From a checkpoint of a small mixture-of-experts model trained on Wikipedia.
Size: 10 layers, width 384, vocabulary 32000, 54.3M parameters.
Below are experts of layer 4 (counted from 0) of a mixture-of-experts language model. Rows are named router (the router's row for the expert) and show model dimensions 128-255. Each number is 50 + 10 x the weight over its row's rms, rounded and kept within 0 to 99.
After each expert's rows: a language model's description of what the expert responds to; "raises" lists some tokens whose logits its average output raises strongly, later layers aside. This comes from a sample of Wikipedia text that the model never trained on.

# expert 27
router:36 49 54 54 45 48 42 50 49 51 37 69 42 72 55 58 43 62 51 52 47 54 48 52 41 53 52 47 20 41 57 47 45 44 32 66 68 56 50 42 53 39 52 48 47 55 73 52 51 28 43 50 71 40 56 51 56 50 45 58 52 54 52 46 56 44 36 62 50 45 48 53 55 66 47 72 43 53 41 54 24 46 39 62 54 60 65 37 49 59 62 44 47 51 50 59 62 43 35 53 54 60 63 59 47 32 49 47 53 63 51 58 47 68 41 65 41 55 38 55 23 39 60 44 59 38 49 44
It responds to: Commas after introductory phrases or list items in prose, plus closing parentheses, quotes and dashes, e.g. After the season, ...
raises: " he", " she", " it", " they", " "

# expert 60
router:58 46 49 49 48 51 40 61 51 66 55 40 56 49 57 58 55 50 59 57 52 74 54 47 62 68 54 48 55 29 36 44 50 44 52 56 65 61 38 76 51 36 46 39 40 60 43 47 66 63 50 52 28 33 60 45 66 61 49 62 49 63 58 52 64 39 58 50 51 33 68 54 45 61 47 42 51 56 68 46 62 62 63 46 49 50 51 56 39 48 53 60 50 46 34 61 42 60 56 57 43 53 11 61 40 43 39 52 56 37 47 43 42 44 60 36 46 53 47 52 45 60 53 46 44 28 46 48
It responds to: Possessive s, his, her, their and the in biography and personal-life sections, plus words like married, died, Born, wife.
raises: "---|---|---|---|", "|---|", " will", "\n", " |", "-"

# expert 17
router:52 60 50 53 45 65 52 55 44 48 48 46 54 49 50 46 35 58 86 33 63 59 54 36 58 76 66 45 53 52 51 51 55 64 34 62 52 56 43 53 40 38 45 41 49 50 52 65 53 53 63 50 59 37 47 67 49 50 31 51 55 38 47 39 49 43 53 64 41 42 71 44 48 60 53 43 51 36 47 36 69 59 55 44 48 37 54 42 18 32 42 51 64 43 34 66 53 59 40 55 61 63 65 48 51 55 32 54 48 38 44 49 51 57 44 68 51 54 41 58 51 57 57 53 54 52 45 35
It responds to: Time nouns and fixed-phrase nouns after prepositions in narrative prose, such as in time, following year, in order, in turn.
raises: " it", " had", " he"

# expert 44
router:36 45 53 47 37 53 65 38 38 52 48 45 57 64 34 53 47 42 66 31 45 50 58 67 45 52 64 51 45 59 46 42 46 51 38 44 57 65 57 60 29 55 47 36 35 45 32 37 45 47 42 50 66 55 48 38 57 38 43 59 53 34 33 48 51 36 34 59 53 27 62 39 64 49 46 45 59 42 32 42 52 54 42 63 60 62 34 47 42 47 55 22 49 48 45 43 51 53 59 40 49 78 55 54 47 55 44 46 70 33 52 42 33 38 44 47 45 35 39 55 53 55 54 54 60 46 49 54
It responds to: Line breaks ending list items, headings, table rows or colon-introduced quotes, plus opening quote marks and prefixes like non, anti, self.
raises: "\n", "-", "On", "After", "At", "In"

# expert 55
router:50 41 44 59 71 61 59 66 51 54 50 48 67 56 44 36 46 62 73 50 62 56 42 45 51 42 41 49 39 69 58 40 50 50 52 48 65 43 42 55 55 39 48 52 46 31 60 66 55 67 57 68 46 38 51 44 25 65 34 70 53 52 43 56 35 64 60 60 46 45 64 43 49 26 60 54 51 53 69 53 43 54 56 46 47 48 59 52 27 50 49 51 56 45 38 61 45 50 59 37 54 55 59 46 39 69 47 42 44 41 48 42 43 62 55 41 51 55 58 47 64 56 52 64 33 57 56 45
It responds to: First token of a new line: bullet dashes before fields like Born: or Industry:, heading markers ==, and table-row pipes.
raises: " The", " Total", "---|---|---|---|", " \"", " "

# expert 1
router:50 39 53 46 52 61 53 51 36 60 61 46 51 66 43 52 42 71 53 59 51 54 47 47 57 49 48 47 56 57 38 35 53 54 48 52 37 58 49 70 41 64 54 38 32 45 49 40 46 65 28 58 59 41 60 53 57 37 37 60 56 27 41 50 45 37 42 56 49 32 50 47 51 35 53 53 47 43 34 48 44 51 31 78 36 73 33 47 40 46 55 33 51 53 55 69 43 53 52 43 54 65 33 44 64 54 62 58 60 38 45 53 35 37 60 52 52 38 40 71 45 59 52 71 41 52 55 67
It responds to: Line breaks ending rows of lists, tables and infoboxes, e.g. after "Released: March 1978", plus opening parentheses and coordinate byte-order marks.
raises: "-", "\n", "|", "As", "====", "s"

# expert 2
router:52 33 33 58 64 55 61 71 69 57 39 45 41 43 35 49 64 42 62 43 76 60 48 42 48 69 40 46 51 42 57 49 55 39 46 59 35 44 35 50 33 59 47 55 46 51 49 52 22 43 42 48 22 64 52 34 61 58 51 55 46 57 48 44 39 45 61 46 54 54 46 55 58 36 49 46 53 57 61 53 68 50 61 50 35 49 38 45 69 55 77 39 59 44 49 41 56 44 59 46 57 58 50 56 61 62 56 52 55 52 52 50 37 60 51 63 43 50 41 54 45 40 36 56 25 39 47 51
It responds to: Mid-word pieces of proper names and place names, plus the words Location, Mount, Port, Fort, town, e.g. Mont-y, Pe-y-koff.
raises: "ft", "un", "by", "ub", "aged"

# expert 54
router:48 19 39 44 48 57 54 50 60 54 55 51 66 53 51 52 71 52 43 62 59 57 53 69 65 70 48 55 59 58 47 47 40 51 47 37 51 46 50 55 55 49 58 53 54 35 61 49 57 57 50 42 54 67 79 32 43 65 41 35 67 51 39 56 32 59 45 28 49 46 36 64 56 45 59 25 58 43 50 65 45 45 59 64 55 57 61 53 68 55 35 55 66 53 53 60 36 43 49 51 55 37 45 58 41 41 42 56 55 54 42 45 62 42 26 41 48 58 60 59 48 50 39 41 64 39 55 43
It responds to: Space and digit tokens starting numbers in tables and measurements, such as the 1 in 6 ft 1 in, plus empty cells.
raises: "ty", " him", "ship", "rid", "vis", "rit"

# expert 32
router:46 56 55 52 38 53 40 49 63 51 50 52 55 55 68 38 22 66 46 45 53 50 55 68 53 35 51 64 19 56 61 49 69 51 50 67 50 39 45 58 51 38 47 51 56 59 58 57 56 47 59 58 51 36 46 65 43 48 41 41 56 66 46 68 41 50 46 62 53 58 46 61 56 45 38 47 32 38 76 41 59 38 45 56 59 65 55 53 57 60 51 53 50 31 47 65 53 50 34 58 40 43 39 48 38 53 65 57 56 47 53 39 70 28 25 54 49 60 43 55 40 44 31 51 61 45 48 27
It responds to: Single letters ending words, above all plural s, also -ly and -y, as in 1870s, rulers, falsetas; also Thai script bytes.
raises: " time", "time", ".", "uck", " move"

# expert 39
router:66 41 45 50 62 59 54 57 44 57 48 61 42 45 37 37 39 60 44 43 42 55 44 29 54 43 64 54 52 65 48 61 50 43 45 54 38 35 51 55 58 36 54 46 65 44 38 48 49 47 42 45 44 55 55 48 42 74 41 38 53 63 42 62 52 52 55 53 52 53 64 66 66 68 53 52 51 33 40 48 38 66 41 56 62 58 48 41 54 40 41 42 42 50 56 50 41 51 66 43 38 24 50 57 61 46 49 66 62 55 42 42 52 48 56 41 41 51 43 47 48 56 57 69 46 57 34 32
It responds to: Pipe and semicolon separators between table cells, especially in header rows (Athlete | Event | Rank) and chart-position lists.
raises: "\n", " ", " 2", " —", " 4", " 1"

# expert 37
router:51 47 56 53 44 41 45 48 57 49 44 55 43 61 49 30 37 53 55 30 50 39 61 45 52 72 67 49 42 63 64 52 55 64 38 49 37 49 53 46 35 36 38 49 43 61 43 74 40 58 59 53 64 42 33 44 62 29 45 48 50 52 56 39 42 46 59 39 58 35 33 59 41 37 52 57 57 46 57 40 68 64 51 49 59 46 82 29 29 50 39 50 51 46 49 47 48 64 57 48 59 49 39 43 32 65 43 58 35 55 48 52 55 52 42 52 20 49 50 54 52 43 72 52 47 47 27 40
It responds to: Common function words inside verb phrases, such as all, up, way, work, well, together, as in took up or makes his way.
raises: " Japanese", " his", " Australian"

# expert 31
router:62 45 55 55 48 58 45 52 46 49 31 54 47 52 64 38 60 55 49 48 76 43 56 57 47 33 59 52 49 45 44 57 58 51 45 51 45 50 38 38 42 45 50 52 53 62 61 66 75 58 49 48 61 34 45 44 44 51 47 61 53 48 55 49 58 32 35 51 54 58 68 56 42 59 59 28 48 65 62 58 67 48 47 44 45 49 38 50 46 45 30 47 55 48 46 52 45 53 64 45 58 51 53 30 32 49 37 55 70 48 41 48 29 63 41 46 48 42 52 49 65 60 43 54 32 50 59 49
It responds to: Periods ending sentences before a new sentence or line, plus abbreviation and decimal points (Ft., Vs., 1.38), colons, and but or however.
raises: " Since", "\n", " However", " This", " During", " After"

# expert 20
router:54 48 58 53 43 51 56 49 52 52 68 64 43 51 51 61 41 55 54 42 73 48 46 61 51 56 45 55 59 79 59 57 40 41 42 54 30 46 41 52 50 69 39 41 63 33 38 43 34 44 52 44 36 61 38 42 41 45 51 48 55 63 52 50 44 62 46 38 64 48 35 60 44 42 40 46 48 55 47 34 50 43 49 55 46 51 54 46 44 39 29 40 57 42 46 55 46 59 58 62 49 53 42 46 49 67 54 72 44 56 49 43 63 42 49 74 48 53 33 65 28 45 45 55 54 43 44 59
It responds to: Short word pieces right after a capital letter at the start of names, often foreign, e.g. Fi-or-entina, E-un-ice, Ke-wal-o.
raises: "int", "ies", "eff"

# expert 24
router:31 62 49 56 46 52 54 40 36 51 37 47 54 54 30 52 28 60 55 27 52 41 62 67 47 46 51 51 55 64 45 42 43 49 25 49 52 75 53 67 46 69 56 32 38 69 28 43 53 54 45 47 59 61 55 40 50 45 44 55 57 37 42 52 57 47 36 60 44 37 52 40 52 50 31 47 57 30 34 54 41 51 47 83 53 31 36 50 36 50 55 29 58 60 52 55 51 52 46 54 45 65 56 47 47 34 39 43 58 26 45 40 44 48 51 31 43 27 39 63 46 51 47 58 58 52 49 51
It responds to: Line breaks after headings, sentences and table rows, plus opening quotes and slashes in N/a table cells.
raises: "-", "\n", "|", "–", "'", "from"

# expert 58
router:48 32 47 53 47 56 61 63 55 54 62 52 55 54 54 51 41 47 51 49 75 48 38 76 46 54 33 50 67 68 59 62 62 54 37 64 48 41 46 51 52 61 48 52 48 44 47 52 35 51 58 37 25 53 39 43 50 41 42 59 53 55 54 43 60 54 49 30 47 46 62 51 37 63 38 66 51 51 54 53 40 50 41 57 45 38 49 58 65 60 30 37 50 56 48 44 46 57 58 54 53 52 34 60 45 73 50 58 45 60 44 38 50 42 58 40 47 43 34 63 58 39 51 62 55 48 47 66
It responds to: Middle syllables of foreign, often Spanish, Italian or French, names and rare words, plus Thai bytes, e.g. Djamel, Pago, Bolivarian, Cavalheiro.
raises: " of", "if", " [", "by", "off"

# expert 0
router:59 56 56 52 46 50 49 56 41 58 35 74 51 47 53 52 39 64 50 57 53 65 61 46 47 47 60 46 39 45 62 66 45 52 29 53 41 53 54 35 48 58 49 40 42 37 61 63 56 64 32 57 38 43 53 52 51 55 39 59 60 30 41 45 52 45 46 58 65 38 72 49 54 36 51 49 55 42 71 51 36 34 50 44 54 61 63 37 62 46 55 48 60 55 31 53 45 43 51 36 51 44 68 54 48 44 45 43 65 22 52 62 74 52 41 54 55 39 50 41 44 55 60 56 35 40 43 41
It responds to: Closing quotes, brackets and periods ending titles or list items, plus passive participles after was/were, such as released, signed, described.
raises: " |", " to", " on", " about"

# expert 23
router:46 44 54 50 59 55 66 40 73 47 41 71 50 59 54 39 30 45 57 62 54 73 35 58 39 56 69 49 48 57 52 41 54 55 51 36 63 43 36 44 36 44 61 67 50 50 27 76 51 67 57 54 68 37 36 66 42 39 41 50 60 62 55 54 54 41 65 45 53 47 68 57 54 46 58 52 51 37 49 53 68 47 32 55 53 65 58 36 44 71 46 47 46 38 63 60 60 48 54 32 44 34 50 44 49 55 39 49 67 46 45 53 31 48 25 38 43 26 46 40 50 53 48 59 45 44 42 38
It responds to: Common nouns for people, groups and institutions after the, a or his, such as people, government, women, son, Minister, school.
raises: "'", "’", " centre", " "

# expert 61
router:62 52 52 49 54 59 52 60 56 44 29 64 41 46 51 35 56 57 48 58 69 48 53 46 57 46 39 59 38 52 53 61 54 50 46 73 46 58 39 33 48 55 49 58 41 66 53 60 66 54 47 50 49 40 34 38 41 65 55 56 57 51 55 68 53 40 37 65 48 59 54 61 47 60 61 23 53 71 71 54 59 51 54 44 49 52 48 50 44 35 37 53 58 43 31 50 28 53 57 47 50 40 59 20 24 48 52 55 71 51 40 61 29 62 43 42 48 41 50 45 60 54 42 46 39 47 55 40
It responds to: Periods ending a sentence or paragraph, often after a title, name or year and before a line break, plus heading markers.
raises: "\n", " Other", " They", " |", " Since", " After"

# expert 5
router:54 53 42 61 62 56 56 48 52 51 47 52 51 43 35 48 45 54 51 62 53 64 51 48 40 51 59 51 44 72 61 74 40 48 57 52 54 40 34 40 49 48 45 63 53 45 40 63 53 59 49 67 65 27 35 61 47 60 48 44 61 62 44 33 49 38 67 63 44 45 50 51 66 54 45 41 51 56 67 35 47 39 60 43 61 45 60 38 62 55 68 60 52 43 46 32 61 59 52 37 32 54 52 40 35 39 55 46 58 46 55 51 42 52 37 55 52 55 47 57 40 46 46 68 50 33 46 29
It responds to: Digit chunks completing quantities and figures after a leading digit, in statistics and tables, such as 3|80,000, 38|5000, 48|.4%.
raises: ".", " ", "-", " involved"

# expert 42
router:43 34 47 54 29 51 37 39 59 61 51 67 43 47 31 39 55 44 48 49 57 63 47 57 45 42 48 59 46 47 40 53 45 50 25 56 61 58 60 70 33 35 55 48 52 57 44 42 63 54 58 43 63 47 71 58 35 55 58 42 48 41 46 48 37 57 59 52 55 60 40 61 62 55 54 57 47 55 64 50 52 50 65 56 39 45 62 39 48 49 61 22 55 58 45 54 53 53 59 48 46 66 40 42 31 35 45 40 51 52 52 45 47 49 57 58 50 62 46 48 65 55 51 55 36 46 33 64
It responds to: Linking words between phrases and list items, such as and, as, by, from, or, with, especially known as and agent by.
raises: " the", " others", " final", " other", " new", " a"